{"d_expert": 64, "normalize_top_k": true, "tie_embeddings": false, "beta2": 0.99, "seq_len": 512, "train_tokens": 791600000, "dataset": "wikipedia_en"}
Below are experts of layer 4 (counted from 0) of a mixture-of-experts language model. Rows are named router (the router's row for the expert), gate (a neuron's input weights, with its number), up (a neuron's input weights, with its number) and show model dimensions 0-191. Each number is 500 + 40 x the weight over its row's rms, rounded and kept within 0 to 999. Numbers have three digits each.
After each expert's rows: "comes after" lists some tokens at least twice as common just before its tokens as in all text. This comes from a sample of Wikipedia text that the model never trained on. Tokens count by the router's weight.

# expert 23
router:464565500450401543481439474484508501489556470419546512530515523512567573565503546478473472522489465528451574483540515467496527510487481506570503499490467549442499479515550457541500537486542445519464545527489509500473508511467463477534502555460517535423517554487499462526481464458552471554491483514436488598593467522542536442502549470569487484491478459468499552497541493534558468458516527435502474534383499465414467552459490506530490538542422463496496536479543554525475475428544518526521554464528442507524470497450459446454514560544489463435490502466567555541462505420448519547
gate2:538552499563580546538517504433567528484483476474502475504517450544472538506515476528486475484546529455456521490527441498514478482495470561519433495456527578471424506585512510435532564415482459445539491546499524493501479489488490488508464526502472499545516491487525507431507521578503577541474451505480462492544500482574509521528475482485476540572501506499582498566492524515484467540451438416464581513488431490453438556490465482393572538526505450558469523410574518439497529513479445474450522388552441514528496477465477481516474526446488517539481581475499504552548516531486482482
up2:534499440470594487488482533530502491482531494562537534435457445532499546490515475433505570484514483412584539488518439456567580495456501575458456508512473470469496523464506520475489469497513546533511464526539528518579450513428560460476529525510577402493505448448539505525532566459481551543484523489485483511457547549522478507498467505532554511533517480514461475423489537498516498479463437490501540435528552469493507442530525494502509415532526604507488442480488569461501539484593447495459560447574543479442489524550498557474506497415535532510588481522477475446502556508508487519
gate3:512544474465509485453504481506521535514516546507463588497484519522527535472496497520449466480442500488568509429517429495512570622472567599510491471488483449510522458491472533493527450513523453567535461531566589422518506492490544466494593497507504442489462498468480448416536481463447487499539518479559484550528508560535442498507448467490499475503541511480538433535486527541483450539488476382500424444564454498500525424538508540492540526573537513619502553560485553452446453499476435436474521520516507480432473504508505515499521509438470486547500478508488469518499445532477494489
up3:486495485491479508455477533448613472461507470516487533457454475451502524437404458471525463499467479558513516485391526536469613509432431482425508526426503507486505446542511462472550445469563437526493570487534526444503546465508492472470446522499541488507458503539551397505500511528489489568468481580534503492545479527522430491519464529431493459528523554494475473581505531536537530497512511437444475493540504490492520592501478453538637519549524504571488530560514548509515477516539521536436462476482482495526492579521547538482515500513479423492465493501515494522508522536453520477
comes after: "201", "200", "202", "199", "198", "197"

# expert 21
router:506464503512577485501501389547565508509442547498469532513476458541505476492380490559478487531478447506508473463503517517539431492560507575547418543569445497505514535466446557502481461510523569526517459470526484518483499484463555467480547485457509475556472509525454517537462484508524451517521442598457498534524485531537510402519568462491463543500501509532485486517520474505525529466532479515518476519480566528421524543452445457499469567536557501498476466463482435443470463533454430468541535538505508499471553543481456443499477459530474476413546451530578596545581464521464542511
gate2:469515521533517479452441530457553501508498512567505476502479499492503474399451442502508472487489497412527488437555455474467431570484480514482503568521496581602478502478486443481496437529601514536442576495471429482503567458530560548518502509509575399420480514562510497496586527498524443522518489541487474486580500479559528501519513499492526489547517524522466455549465485455594473440500450474492463525601413524493485508476505549532526518499510538522514573504465437488509545495418494514416491485522512514519484596505565481482477442530517455510483506477511485485531508482528484527
up2:526560427535551440495447534478498494513538466485515465551507460438484489504479528524537451539533484536565429477569488536481508561479512450463518579456461500542429447476428466494543499478515463525444517533509584482545503528539506537476538556495513457489472484609547493506522471536480401475514506501566509463497450483508546527557469446460509487524447521558505472491512464502617457481427593500498501511415470531536515489515532490550460495435569513457465503517493473456469566543471531540509610506505523441455438519451545457518503531436460526512539551513464477455510554456501481534
gate3:510543446503444543531548518494525530516482499496483419540397486584591465552479498511583517528524452449512488536549540480527514458524589536503491491604476517479529503394509445463489558486462524458487549551559512454490435569513579488515496492502565501541470528437476550517531530522499546526555491512464558514434518509457530489504490530562487504547498488475436510545456532488480412475449544529524574485494487593524515523465469517551491499622541518490455443489490504459417529499501546547520489526461487483509391517478519525467518522508500490466427499487490474497543502479538479536
up3:490596521483540484513551514436456541466567546449508518466564504468461579504454486452504549508499549491495421497484468450507561567450481506497563492532521498493488467493453537516551415503526487482498391541428535622476511486519440483559465478517400554528461479508495424454533469482515578537506483467573489452484479460492447566465501548484458497496524460455575477503505535479516506496506551493496506499507478541496515502553601490495469488488463547553441540543572498489520496521487572563467474516500519555566512457523496489473480478479470481563465539515510486471447539393513498441
comes after: " ", ".", "–", " (", " +", " $"

# expert 22
router:500531582473504548475539523492512490484469531495553488515495490563503500527464522616471435439487481526523454531563492532483466531491454444502491492488488553541483426499559550425430470452474499441603543480505464499614525515497497486496497497568462518567537524546428501486506515528540518473477491530495480524527480454501558476509474460506420409569500487540466527496449534549548480568523553465495488484512482431426504614500464468485521524456517536431473530580480469502501471462555534444544535481470481475528432466514455506506446510458506564565484494475548538458574491515525481424
gate1:542437532496494538391463534494528511536483501510433500452514513496531528461526455569457536562497571474428441457538502480461553463486491504498563493480570581533414462573517512439472504484487490467512491532490544545580509460476519502545560542442478468529466524552456465535451459459493441493503498447476439497524502504498462553526450479457434466484473509510471588552467567532491550515458410445478483533504532563492499460525552463618478519459529441526498495511487538505421540569559487552500462448462468507474519473516479537543495476476451511459496480483534579533479577541492465496
up1:491467486494524466506499531463470488539475466574475537482512471540484468547466453523525536518548533465519471506514554543500503449455532502455506555576512573492519445517515573513443507487506530474483470530516505453487531465447531553530508480516494525540499424620505468555492573475479486443525412386479526485510474457607462595584496385503522512500519460499457459428423549556500492496513489482570505516600459483479485477519507473500516551487564544486432441471574560496454467489454551533532490476515476509497514474538496502534466456542427519523512546541547458513529526535515440510
gate2:529563493526499567455460563516552409518475511562553466542509519503401467479459589513486462507538533541522397506539482512507478579484527488467464522528519568503466566445543528484482473450540564491520510472551525492593517486457489494476489543503473370539527496505489532540517545429487485526462514488458548550524554504531538484467465457511504480448573536451497444520490571515515453517444523504510585530581456497506514474491530501446531524483535480504493514484423489444477471497508460490491500458465430393476504582502458493516469488569498531531495401489516466499494519509579498537
up2:485454472613510500424526534454553498543540465597430464512470485571450537506504510460513489548484481546454490493508483541443531477445452521506471533429504513488461439496541519531502460490459477534458492469477550520549428468462475498424489577503529454524508506470510546530519471503485569552465516528524427454563488493466469596513493511444509506491534519548504535478478551514504506530549468487464476428471503517498436453522456525547509472504492437557572516513517479439475530525551447485515423497520428546510508591463551488489524530505501509519556501484456658515598510462478481477
comes after: " ", " was", " to", " were", " he", "–"

# expert 16
router:508560593541490461500468490509511517490458469436541484486495491480447537479489499488400463545474496541517492524472530556480553533474396523526495562530503514502518464559482463547557457523515456504509552545519502551498510487492462506449484502517481501508517507489511417547582510491471579530449544454471508460558498482489469401501622533478524437465478490409430515542490464470508508509572461491483447534524493480471522581452415448518484449541470464570539584593542485501529525529465510503544468522467481499502471557439476513489436504473531489517461509490546452598529474542452481430
gate1:479494576532497504455501503505492442547480523436479499520501474500436459458517475518430492453420444540538488476435512479464505503438469479436475584509554503508565449437468500527569475498485484513539517455517490497453517422504459524481456580449506509533539465537512490545477498451504522607517480479560504506445443478557472542583523538495486509486500610487483542501507470442506467505489464519529454515528476487471492498530440409523522460551531516516468489544506522517477526469553499480462512532544485471455553557528512484564428659540527508523598494550493464496521484540550571431
up1:496436486408598501503469529531525490494594495513413458543515477510444534457517437482556546506568501484498444400485541480524489446500507487481591551446434534464517544466509562462502534481516558476466437539562536442518466548510478441481498503512557541478486517511456490505544547539421488503490476463564476560516523514484436500565487470544441483527559588491488461502496568476516556521486501427500446425398491519505451465530487511480408516533582467466455522542492578533480495471513478507524494514559522470469497451463526447486546509447543532525522478449512488479494546514502497494
gate2:428479423607517508442477460553469502518435435453537482473554497459490531510539529562517475567517508501397491534500522532551530484483531460486559499465522488521489470476509576438511538517497458507546496514503513448513481464463518582484457457501477515539531469541507500542575540510460578499519465419537529473464567440607451519512473488470547505503518494535485434467448487578536487562537487521512512468483468495565463516510482477563498456420508410577504415539530454509460504539515490467458447471537534456504532473559469495471524487460526452439537459455502549511499475440473465422
up2:518471512588488491453483497509534504462486527548550502529485411512536505451487440464464524524529461434482444478500533496525462423440505405527557505521492510484461531512486511417516517450515492541402570508478469524533524465440512506581508575518504492509516488512509520545467556621393564567530520543459429492513500505565503530512486566528502520423524533550456498564537526558467567456487486445518556431505498511496532505534448493547509519511476460532485479481561467525527517502482611482428474432502456457481514528493466450405512483457509436474502539491493513522497481507561467488
comes after: " |", "-", "|", " New", " United", " San"

# expert 25
router:533493532501437541460459526515497530540560488507524493477573514523566429509575552540524484464565526450534484458534478490502513521494516440490532524452479430492484446576463529520502513532460505455443484522483487397470445544513494537487451483505464539485429467543517485529507491474482520527512431466521477549456496458484480445471362485475443575505515510455509524493512478492487509508476482427468558482510435478529490501542516445484585452546557504638519512478502487511470473473458456503561480442473499541495455425472552487461453520507569481482454489507414475639524512525469508484
gate2:535498495491515516489469471517541513428448487500519461495522541519527471498447498515481517454540382565449527510543494392511489508523519504469501561437621529488440516479515552473548506518486567511470528461517541444469519502536444502437467473537507476550521535426565482537437472455573486539526565487552493436512452499589463471540495485506502505445514476510515518481553484423522458491516394502465522544618520522551476485525511478459520487442508507501509477494501614543478497516513467472416503436554532474503525545550470432519583486518566495500496473544472516504444507528487562536
up2:573518417494563543487495456459516550527418558496451383524505514484397506465483522566423496526512485525401498484451525473445430521575477402500479560493514562512514448488501517544517486480514513505540500433499562498503560473528432529531435535528498506521563545467504506532465457591539432493519549479556473491500547456557565498539522476550489540557525460482544473540498533491511446528533457480498567512504473540609431518491546532450516510510552430469515494487442483481494517532436544486488524429485504473524527560506466461536530515483489486511481526438517506495511549546520515487
gate3:488568528426457497484487444476532481533435474441526518507494525522525519442494516515440508416506434550534490496491538499510501440465469438513464517514459506539507464532480512502570479528486429513485482545529457497544514505485584550469512543533499513599538563532592524462504556416474467511489513543492484555506556542433481493507470477508545489437503513501517502484521544506511546515501541517483452542508537462478542532498467498462465437454567453548519532512508511462486479637474491481462537510500450480420489633456487523538485574569474503434494551492549447525501471518477370453
up3:401539530485521450498447480544497439510501438527499409598481528486460554482479446495511543496536425493511558433447468538525447469498495538503522572508494550522464484454472546566464561510481442555541494505494569509522552477455528550562529507486538464599482469464542559427412504559517513463448492465477597511514537487514546522492554478541376514501567538576495453485525542498494533514453558482562470514534554486534466485452471479496533530487492488472449472519494547467479515566448536463550462493524504487507546521470501461504517504550495522466504495528517595488442528530483481546
comes after: " |\n", "\n", ")\n", "0", ")", "1"

# expert 13
router:536401506557513458536542529566394558492488482562412525511498528562444488564481470542466542483406504449540586466513475534475452541544516447484458509486489496557551479527522472511512515486556518491465528441440451463464486452461465473483478532520470552532592501443480476448476510510522465503467570550495457486530416506556528480499490522502555515494572521615518486479436471565490453480512542526499474549456560450507514510513495504438499517561525542515563522425483523476495444514472418525528506453520518503503603470447458473489526525515498479423530466469542493510477487504529552504
gate1:492567461482486513575476518481448466525548530493559478462498442494544576469509504535460545556497564443499469548529496404548566445494493472487542500450524539474530450585526479519434482411492483481557475485473542456528517515511504528517531577450472488502491461509554499524522478524496493505544500438541475487563496449489456436506449511433555431459514501500558470499477515566459531454440467548473498450432471480503449468553513448489552581520494549555538413474555473514533500460469485545481554476465498558503565434469512494557441463562552534417444511529532549475522560544506474491
up1:534523460505476546437539465486527504596555538496521602492482526524497534505531480508415514488508481401530466467535533470442506466487457549560547535497539538487536451501551538488471440509565514500515522533469518526536494448543468546453493529420600475505564548516485501466524556536593488551422519483522540503472464429497439448474475533550574508490460478482570493473487460450479550526490482488503553465440459529528468537507465480577521469497431495482496525506508456457432551469427546518471531523483538513589567496453438475439416510541517501517503514530463467461535511571540511498
gate2:542547455478528437421448506567489439447510528521506461475452478494442620478539432497531434499519494513523420434488491556529512473448532481572598473545523508501520435508542534488484460520554407513506455517547520489526458480468489521441550472470493541435462567503501558465506562474486431514503484429475485529533469471478477566589500531501516511525523493490525488487511512553512527475400546412442480466467469500512474501509496520478432501513508502492556521604540481511495517564492461497530489459562431524617488484498487575487522584504516499547516490507502523485458482523516506452
up2:538545514551488528470479454465494427471545473512502553489503526521470439557427549464496440537475548531514478477515493446569487501522448496437530532492510485548501557507500509490549564430497570524443480455478534464615520457392498413490477465544495515576417520492528565527461503523488470554504553508567485512470531505494488568514535462512477498472475542520441476439533518459548516426486502551493447467553582404537488493466524520534484480449478503496500425493459522431522498500504473558484498571440497497474541547546523527529582510562506487465529442509472515518536483432418452478
comes after: " |", "1", "2", "}", " U", "3"

# expert 2
router:482540501467514436487502543462448506515448503539521528502452441430457493489511528466581552447591535521590441431525522503467508462484511533490560545483455579513524553425455534514482538555508474489530409493563515450518522539512436526567514526495512436510506523502470489503516529532505517548506565466482514464474534448551442526454570468557446567502502507523447490523528498568602506431493523545470516486520490509511592443431468416511537534491569454485470471557545519510482471425472505465548532499449487486490453510506517470475564458493526541478464512521484504429473514547412507437
gate12:506499489587497503523463388525479554501469485518452535484437540482465461438450477518482475554512497507534495582434601522484409536455478466488566506543531496488568514542468425469443504558477462459507479499496535490504566434525503503489549407510474467531474503482437485570503560519415505527548520537497489479523502507463473452578547553563499403501514591450541536540450524474504530498507513479493470478536424492510480527519491480508528485569503488491583562552477474498486449515472583435450457446476542515535518558537457493488512510489428546504493510539491484554492528554526539455
up12:525468541526498569478467425433540470559509486482538419513547579495461495556488465437465488579517537512504480552487558515535457496484617586530515562514547489512461489498491533478509474447469536411475459479521459505475565464519487517514482517490476499499451510408554431549454549458543418546517471560441426572474484503496481518554508482547508506471525462428563511455465450478527539507492550558469501552561431547491503494483551443561468502474458478559498441528510533457507516552534507499477437481513496506510507497541456494526527544464407486479505556513520419545517520466532476548
gate13:515497493475493475588545499518457505501503466500619395521487507505402479509519535554521540513441494464542459468468473478499481529490565523485538453515514504440524489452515543479534559420526549573512500560572457551552469489439456497412569533489461492529538467554474451478526505502566512478517482525489497549524432499536522521529495488476477532524466420587493451477555568462536549542479536482480523462422530437513495512499554506446486475553546539415448415529449524438491482527478568487482589503531535502498497504527482534543459543427536495517459475539524471529470519525474559469
up13:514475574515608482444493523411560468587570492494438521527510534529462483556496422500465472449485468592473469444531495488497454490504525510434462462574534504538456453475441515493470499402554523498503482510569455502472484465495510494525532531517509546532483563491491527524446529430469502457536455427501465493432492501546440540514418545515472496484500608549498481449550507531455553497565439485458494510520510497512540454551474500504533522531556459527528456532476533475397510515525500496535479518499512547460526513599529497539482466547468542530511416547543516466472544492493525569
comes after: " of", " the", " in", " a", " on", " with"

# expert 30
router:535538487503500487497484465462450457475490468496502529481492532506472433503497537518458502510494499471510467470514539539481511486492463536515523521535519538477523512537492487503503488493521513451534593482459447490452509382478550459533510409492480487512461504451534524456509519529452535509512469587534498529457503565569498510515581523400454504517473478540507462552511444500523450534462482489514406507551584489493561523604517394448525496494556552377458511532474498486603467436461554440428488499497462488483564522490529532538490502472535501501532467526446517621537517512432444443
gate2:580488383497510473511449469455473564450541503492468517530557510564500529559503529567489546504497452530419517477531543524419505542508606509551505542524501467539464527523467549512534458482539464490467439485514494404392486538532496441446508488504462529552489522496508547468458507490578507482535502480511516535451501484498499488549482395508427548451505501550499541461456475524545426477449456563520498509504520470493508509505531504491528476507502480510517476522439550485503490620453487562514492461557563474489513556488432576484512462570496471467484557411538512516413486472496486494
up2:550447491515481492436538553423512539565608498488509467548543460489504478522525467559510533512515495554474548525465470417502499606485528434507478537502534510487541393475583520551539489445515564518572552537527442491492503455537505483467460495526539528543528475516464475470467409502494477521525451478544494470470490498507516532516498468507456455467518493513444538437388490479499532420542422546418478481474468466472487533493519496528524534558465541484556463529562551470513504590472505507544421460575528421510538548503458520519514440567505486506536546448502546501491517493512474465
gate3:517521390526482464482515459398473553475505516519530531514535531484506480555535519552481542565501429523489468467420519445444512494509526536490504509500467503493462539477532502463487502476540499543507498547469465466598515464437478488512464482456482485563522547499516503515467461473484454516548502488578492508458535466519520542518458413474453487537477460535560524490379455547532538497515528460499488433411521450500465508487594484570448456490514438513598454548474492480524516511498480589512501500468482487587601416551591494468450527457494502455485510532512576515552503531504490471
up3:555442561555464460464518502526544522549464526443442540545532483529511521482475468456525446493434454637479492444539509497580569441503521468512550514470492479523565460500503441490563497529468493524419456457500553462500448509529524427543490476518583506532501530493451440489523448427573577468597479495484482481428420508482508533498494507541527485498568523447474495507487505527483527540496506587446480535478517515525513425483414481552433500487535537503444522518512564422479501452465479494449466512474506481567493514553446495489529420489541540501488430513506501495457498485510449505
comes after: " |", "|", ";", ":", " in", " /"

# expert 19
router:514435493510490530466506474576557461492480518482498530552546488571541461521413498497478451472472451474529448513497500499433492498514486478512431552518557441575521436551493429536582478517474599545475471496446475480463506423523530516496454479451528534493446543539485431520497523512498510483489503489526533552462449557554470498530489529497546462506505488534495479475488529509454525488477459525549545533447515471522541448430530529515471467514456512453474505493496503431425480581503535563449488480537481501503621495503539489560475483587491487512598449500643466498462463434494475569
gate2:544501476434464497490552522495511519568490530511502477507479600472435591499491468527511459450511500508434489519527514484528474546497402477489483526524466501567425466442588514525547519585487468488415525487463468519520483433459479451532507513511496526454544505544507496526494502547439515490528504537501588505470549520557527453567526475510470483490501551449545498526435496538517511489430464475516512455547509502480530457531504461517431511514495549486542517467529463477491523479437505484526485505420447498478511516523482488421595583484547498584549506630499538560509596520485502396
up2:450497450449533522523472498516529515510494464444464487455513469453509504504507458460470520553502468538547546491494470562539527444423524537537519512526510524465419525505521486434479501516554463517507510508492474489510457522486462531527401538546530429584480578474577546415544518514479570564516482536514480492511563478489476492568552458486482492407521487480491497479470419485505488431459521491486548509544526499463485525516486520474542481638550503486580504480491465473562489518459407555452514494475497470557453479365483452430479560456559489465461528514485486540526588517516524488
gate3:466507457533476533498563415500510504500515436528542537504497437543453511531477501501506503499477437567390520499504472416491536571481518528415493486504505491411467487473447517482569436519540548494517534480508471512551493484533556553449524589462485451506505528459505572516511491502465535524499493440564459532589459481509498493482480509519492458483463467487461524496495472483501557529504516577570537502596427439504439520530448466518500383518477549531519450530493501573467498538497519511487556483591463457536495558505486518500536487493445557466557497534481545381497453436523492477
up3:502513490522480578506496481549562470498490476440446486413469534470455498476517512472545511481505503525481498456486477506521484471548552561491539603460493513447443483522453459439573486521489446537487483496517506413541413530540558556535446564487498444444480513477505518575475588460597555560482506506600482504506507534529444526508510512514472520508521472448523497542533595443472522468476525509489516491602494460556540499531468513463519436536531413533448477495506465544481465502516537458452495498536486466562496521419449463448465505470447546537439525469490493566593497468483526506
comes after: " (", " |", " \"", ":", "-", "|"

# expert 4
router:479446479476547507474416590471530541492584547476456477504471563549431617474469511515544559454527471547442553572511556508530460512476568527509549518480557476473487559478509541491505525460570503519523539547474490521518434539500509545512499445483538480497553482470521480501474461496487454570464510514465457528515528423555451464532416478538449471507536484552564490471503524407505540472511512461564486503469496455500499465554503510507521512440481400473515466448481450488470446509484503517502504481471449486592482522519549501492482385550508454531524480556407520464502452434511531524
gate2:520474417565515440523490482466500447433478480442495509525573476547483444553542526490511523496510515459505515524481497556506483540506459466599470511449546507521505478457491449419499484511555576511508500536497514412475599525469505554530523491520484501519528447483544522503480463421474489456651444477492523449563488564404483498579453450478468509490547533467529429483524446498438530488494539459471454502441495461482527486506540496460505505478455510493515515498484539518471509588444563530498510557459463536523499526443499478492502514504472553449522472427402519594515561519524472469
up2:539548449532541493465487511562465485465481448480538529552556432551496519462567460471540493501545488481444550516532474557450491471560451542483387483528484510418470444505520488559487550517476544521527443569496456413520538477549461470587557484508517482550510543520537536529508476499511525477418494481485446486547454478475506455527500469487503562505517506429484512515527510510456454520519483427521504529498493566500482536455502471413451504565566521500517507484571481510473530553465619506441445451500508438530534517540488455422522533516451575437517500495493573531541594496526475495
gate3:528445540467546549526533539472536464509474551458502563516469508531521532428431503540524539471459447479522480487518539358531504463476495456477509528495456466459482507476467457471453503492470591501516468486518495496557520532513533451530431552572560481529503531605503453537478489436560516489521572498546455523496510518535477404496476399503484474550485563505465533486454525515499507571600419471500460451490495497469510478504490497538553473507482522508437430505422478479486526539448573457501532439431557463559494493504469546512533490460580489523513473569480471556483470477487449480
up3:458523439444412508458364526513488498509439489498542476512457443515530581605498474511449437486486519586487544552486488531478481508507533484586551523493567504454507498474431495543486450494523467469444511555486497554454489507445481560496521510468532483480483495480535497496386522461502534524462510535536481499543434483450471536518468496496497442568581498508521536494437486478486517419477497447530500501485419577495474545539513476468447499531569452542470526454500495493477495576490525466551562573581472543482514531465487438528530538573490498514546524484514518497518594469500542519
comes after: ",", ".", " that", " where", " but", " However"

# expert 6
router:504505512507519515528496524497461494364490488545490508558476467433475465525523436391536522541492451501487459519507505476610471476513412510578512491587473470478487401509558506536500501513526534518461487518499548501507458521521548532448487554486461461551499501486544537491423548504509546544482514494520527493574561586501534422578531502442502582492517422444462544428458444452471517527550471562518503448495529469502467464486509522518447437535465461504483473548518444498441510467476501563549450512515517529467429462524493510462527487512446537460479517518543545529515543600493501499
gate1:487546441514547481444521514495529520472426538511430481441508526508479548468469544481483529479613409482491474416518462474557479482472552489468470451523475531508447484416518535584515479501495390477510485529505507467455494493518443548489481533472480493530477519508554464559491513418505487520511518443496492604502507465597436491502500473534544524499524515525439515401526546523511529523506558503471437511571466423460437512556445486461527521500537490498508462572482551522467604494560528525502545429552526470544526534500448495500474455509525479532528475508548439478437579500506455497
up1:492498477597480570580454450501503501554479510511482490499509532475426442516518453485541546437493588537466543425549509544487526467450483581479477580507524476553574463472491483481559539440427560528570484536510529414460579489502508503519506513370464487461498524546543546467462516519517508508431505529490516477488498506513497507518452493547482539562517505536529494505503561485499447480440496506543502544536533526506505483520486483495479533479457538475460531541502467489441478570392494447447490512625529434485511559457553510469499449524508446447502465481532520469433495493562508541
gate2:422467477574439527518491521575487540454484465492543590536486461442444548515506505505570467509570463475493482480462458526523552478456478521517504544505556522472500497544463473518511541543477543517525558588474455456447476457524524568481431543495479495453455536477442527511512498437462484479484441433504542594488567537525539458613519520434454483484521498493448509515514455437471475488482469501520513509538543516533471557468436462540585491512500509487482466482482461516490543473459573436480460497531519578506541491477422404471488559478481480538552426499475543515520459565488427536
up2:542479539567402555529552528475500516508545570499503629481475443488420493452517494475544438491527473443499527562482521451522491410409480542475536510477501512525523379402451456467528515492510485566453529563553478517495452475497554600466440526513519535499562524501448545508511566483487476468449504479460525572509514525551509506607479474455468519414528500496480475531491485496473523534497482463502544430563504495495533534512483477508482498423557542514498481475484474495483483586508532528498519489539525491477551536523413472538484495511481451514530444521467480525458545482501477446
comes after: " the", " The", " a", " his", "-", "'s"

# expert 9
router:469479449483481455525560427490389496507575474441510486507511505528451449426496553446585455509513492539432599510503490469465497481517515517468522519514514483430525564429484478520483536539440472479558507521439526501502546445482554541515484445504529575519474498488506555501516461534489464438519455574552494449499503607477442543497441554495500494480510549565480536538505553492545524557423497469503444514543536469533473476525482538547471534439488576540503436512508521496541460462481516517505518435469484512541534517468551535447554422443551534488512551508523499458517447466568417485
gate2:546543456543522538460500488423546496523525482462513434492426527542485528474436465536489466470467475543453506506496466477486515439494546503522523564500481511483523489519496490469490577524510502589506470488497580427541574462473507502568470548522541487456419517448474527483476425415452492489517558509521441482466546514513527548505463569520513469448566388518477563535492527438545491560410567516400577463490575502556447469584451507501527510491508495557485520495527523522496506426444555533556524484505520524509517558465475559476495504490571523523483455493497515493513483515532411521
up2:485560517503502429475432552512524528609473476460470449540499475508510499522500418474556548477547519479460415499510541524462446482478563607525508507478505527488478477503551535575456507472522575511467465518509470413471540511377478499549537534476415490510495476542549538534486493456470439530533591481588494475392500506574484483469505516487461481477573514455385557506479520493547426509470536458448528505477514520541512514516522460475501505483414438507516531500489494491502528488477455503489519515499552492522541535497483498482518545472514469504509507557565560480532482567453485578
gate3:474509440524427498520565450471505516462500448496548518510485500460479535513546490445464551506503492552494419569523518499508482486445466518486478495504592562482398532538461500484429517439499562447541458509518496506578494503362520529497497534539525522486551475532509501588450513508521459452497534465513487561448485489550505513469506492482430551437522546527498453523496501590476500486512449506468523498550448438435404480456452489534490466511519522528540414452532540562451478549404537466541521532466528478539520497487451521470575574481538477477535528493519561559523529499489551538
up3:513503428450494472506453538474466525537513467522552530506537513482525514518457466492562542486484489505462500400422555483467537528569478512498483522545473500473503426523519438485445487473517576534404455517535466437459538563479463527520525509476471486510537549500562540471536455481509567537504572506509552498544569486510533556518456458506487589514456607469510506409554543524490541476523534570538528433430484490492483567453548489487540484497556490443417471531485457510432530442566505529498526457514518456508520462507471426499468493420456502485504539564457549479448539579508514526
comes after: " the", " a", " in", " \"", " and", " to"

# expert 1
router:468470487495454472469472549510516422524498549518542539512447451460519475460488559486506486488492467466491474453454442480462546461409491539483533527451453548481472541492474476512525529542535472567498543479504486452455534592489452565525509544537471409475515498471538531506489468493586409585471478436527471461467506399503491477550539540456516554427477507543500438532517399535490527480550524521544552512548548520511538481416517448534501455573531500514464414495505553516525531468530502496517541528475527497598495518585447497564504513474454424506469501549486476480505511529468507413
gate2:510482490469554439514530525560471446547462487532509493533554487491514513459557498449510526460442488504534587452526500591451533533441541500549532509490535539485470529465516563433466544383550447491468469490505568481484523516468574488468526467447561524519449453476452513492449452523484497527430500479538480469512492501480504471438485515486453529426539484467471449542577492485525486462495461497486502463447547544461556472478513464501496623528541478453550499506516525441482460473511565481501528498521463484558485377504513490469483518505576484475455558505500610450479568585537502545
up2:522563461434521536480575456495514489496502505534528509483531577545537536506461509511489515528463423480478572499495527441557490536578488516396483469480537458515465490519486438497511516518477516509528538496529508507478446470512464457460483534546421461546521426505477504507458489506483516511543521447471540482517605526555519492563535394472538535449517453523501460479520526421563527425430545455536550521528487517483484485513495450549475554459449509546634479550558466539469587492477561554439499424486532482595505516507492468502579500458545555522480524525482507489496457538517479521
gate3:513530520468513556477490498538533468452473508509558488495441486538503585474473494567496564551407483469465504435519432477500483492454426494459606486441478461496486498524525520463507545512545500529435518536527497529517495502514529462532433554485564476405507520523497535609527436502528555503419456597525431481494501579576421510449500460538491533481514496522428510438501617495544492458448444473490523536499511516530470453508476531539532493529495454525480491483484534542511505496503473444520533520492423471543491502506511505463603500486515448429488450516487456414487470525504450535
up3:464576487500556459525516506471503432612471510480520480488478532449575530525453461493458489521494524499499406480537449506505525600514515494463547504455481589457472488556430498490491512521501485475469553573542489537487476486514478500584525584491517466518474478447529523496508477495462483544454524453479441498575546480588514524533477427507464437453551469476469495488544496514571468454460535504432580508513477484592491501500540464457509497562430456504455511507517549487515510563511517527475567487477400448442517465461515472484440597434485534522524415501484475517494548549521490534
comes after: " of", " in", ".", " for", " to", " at"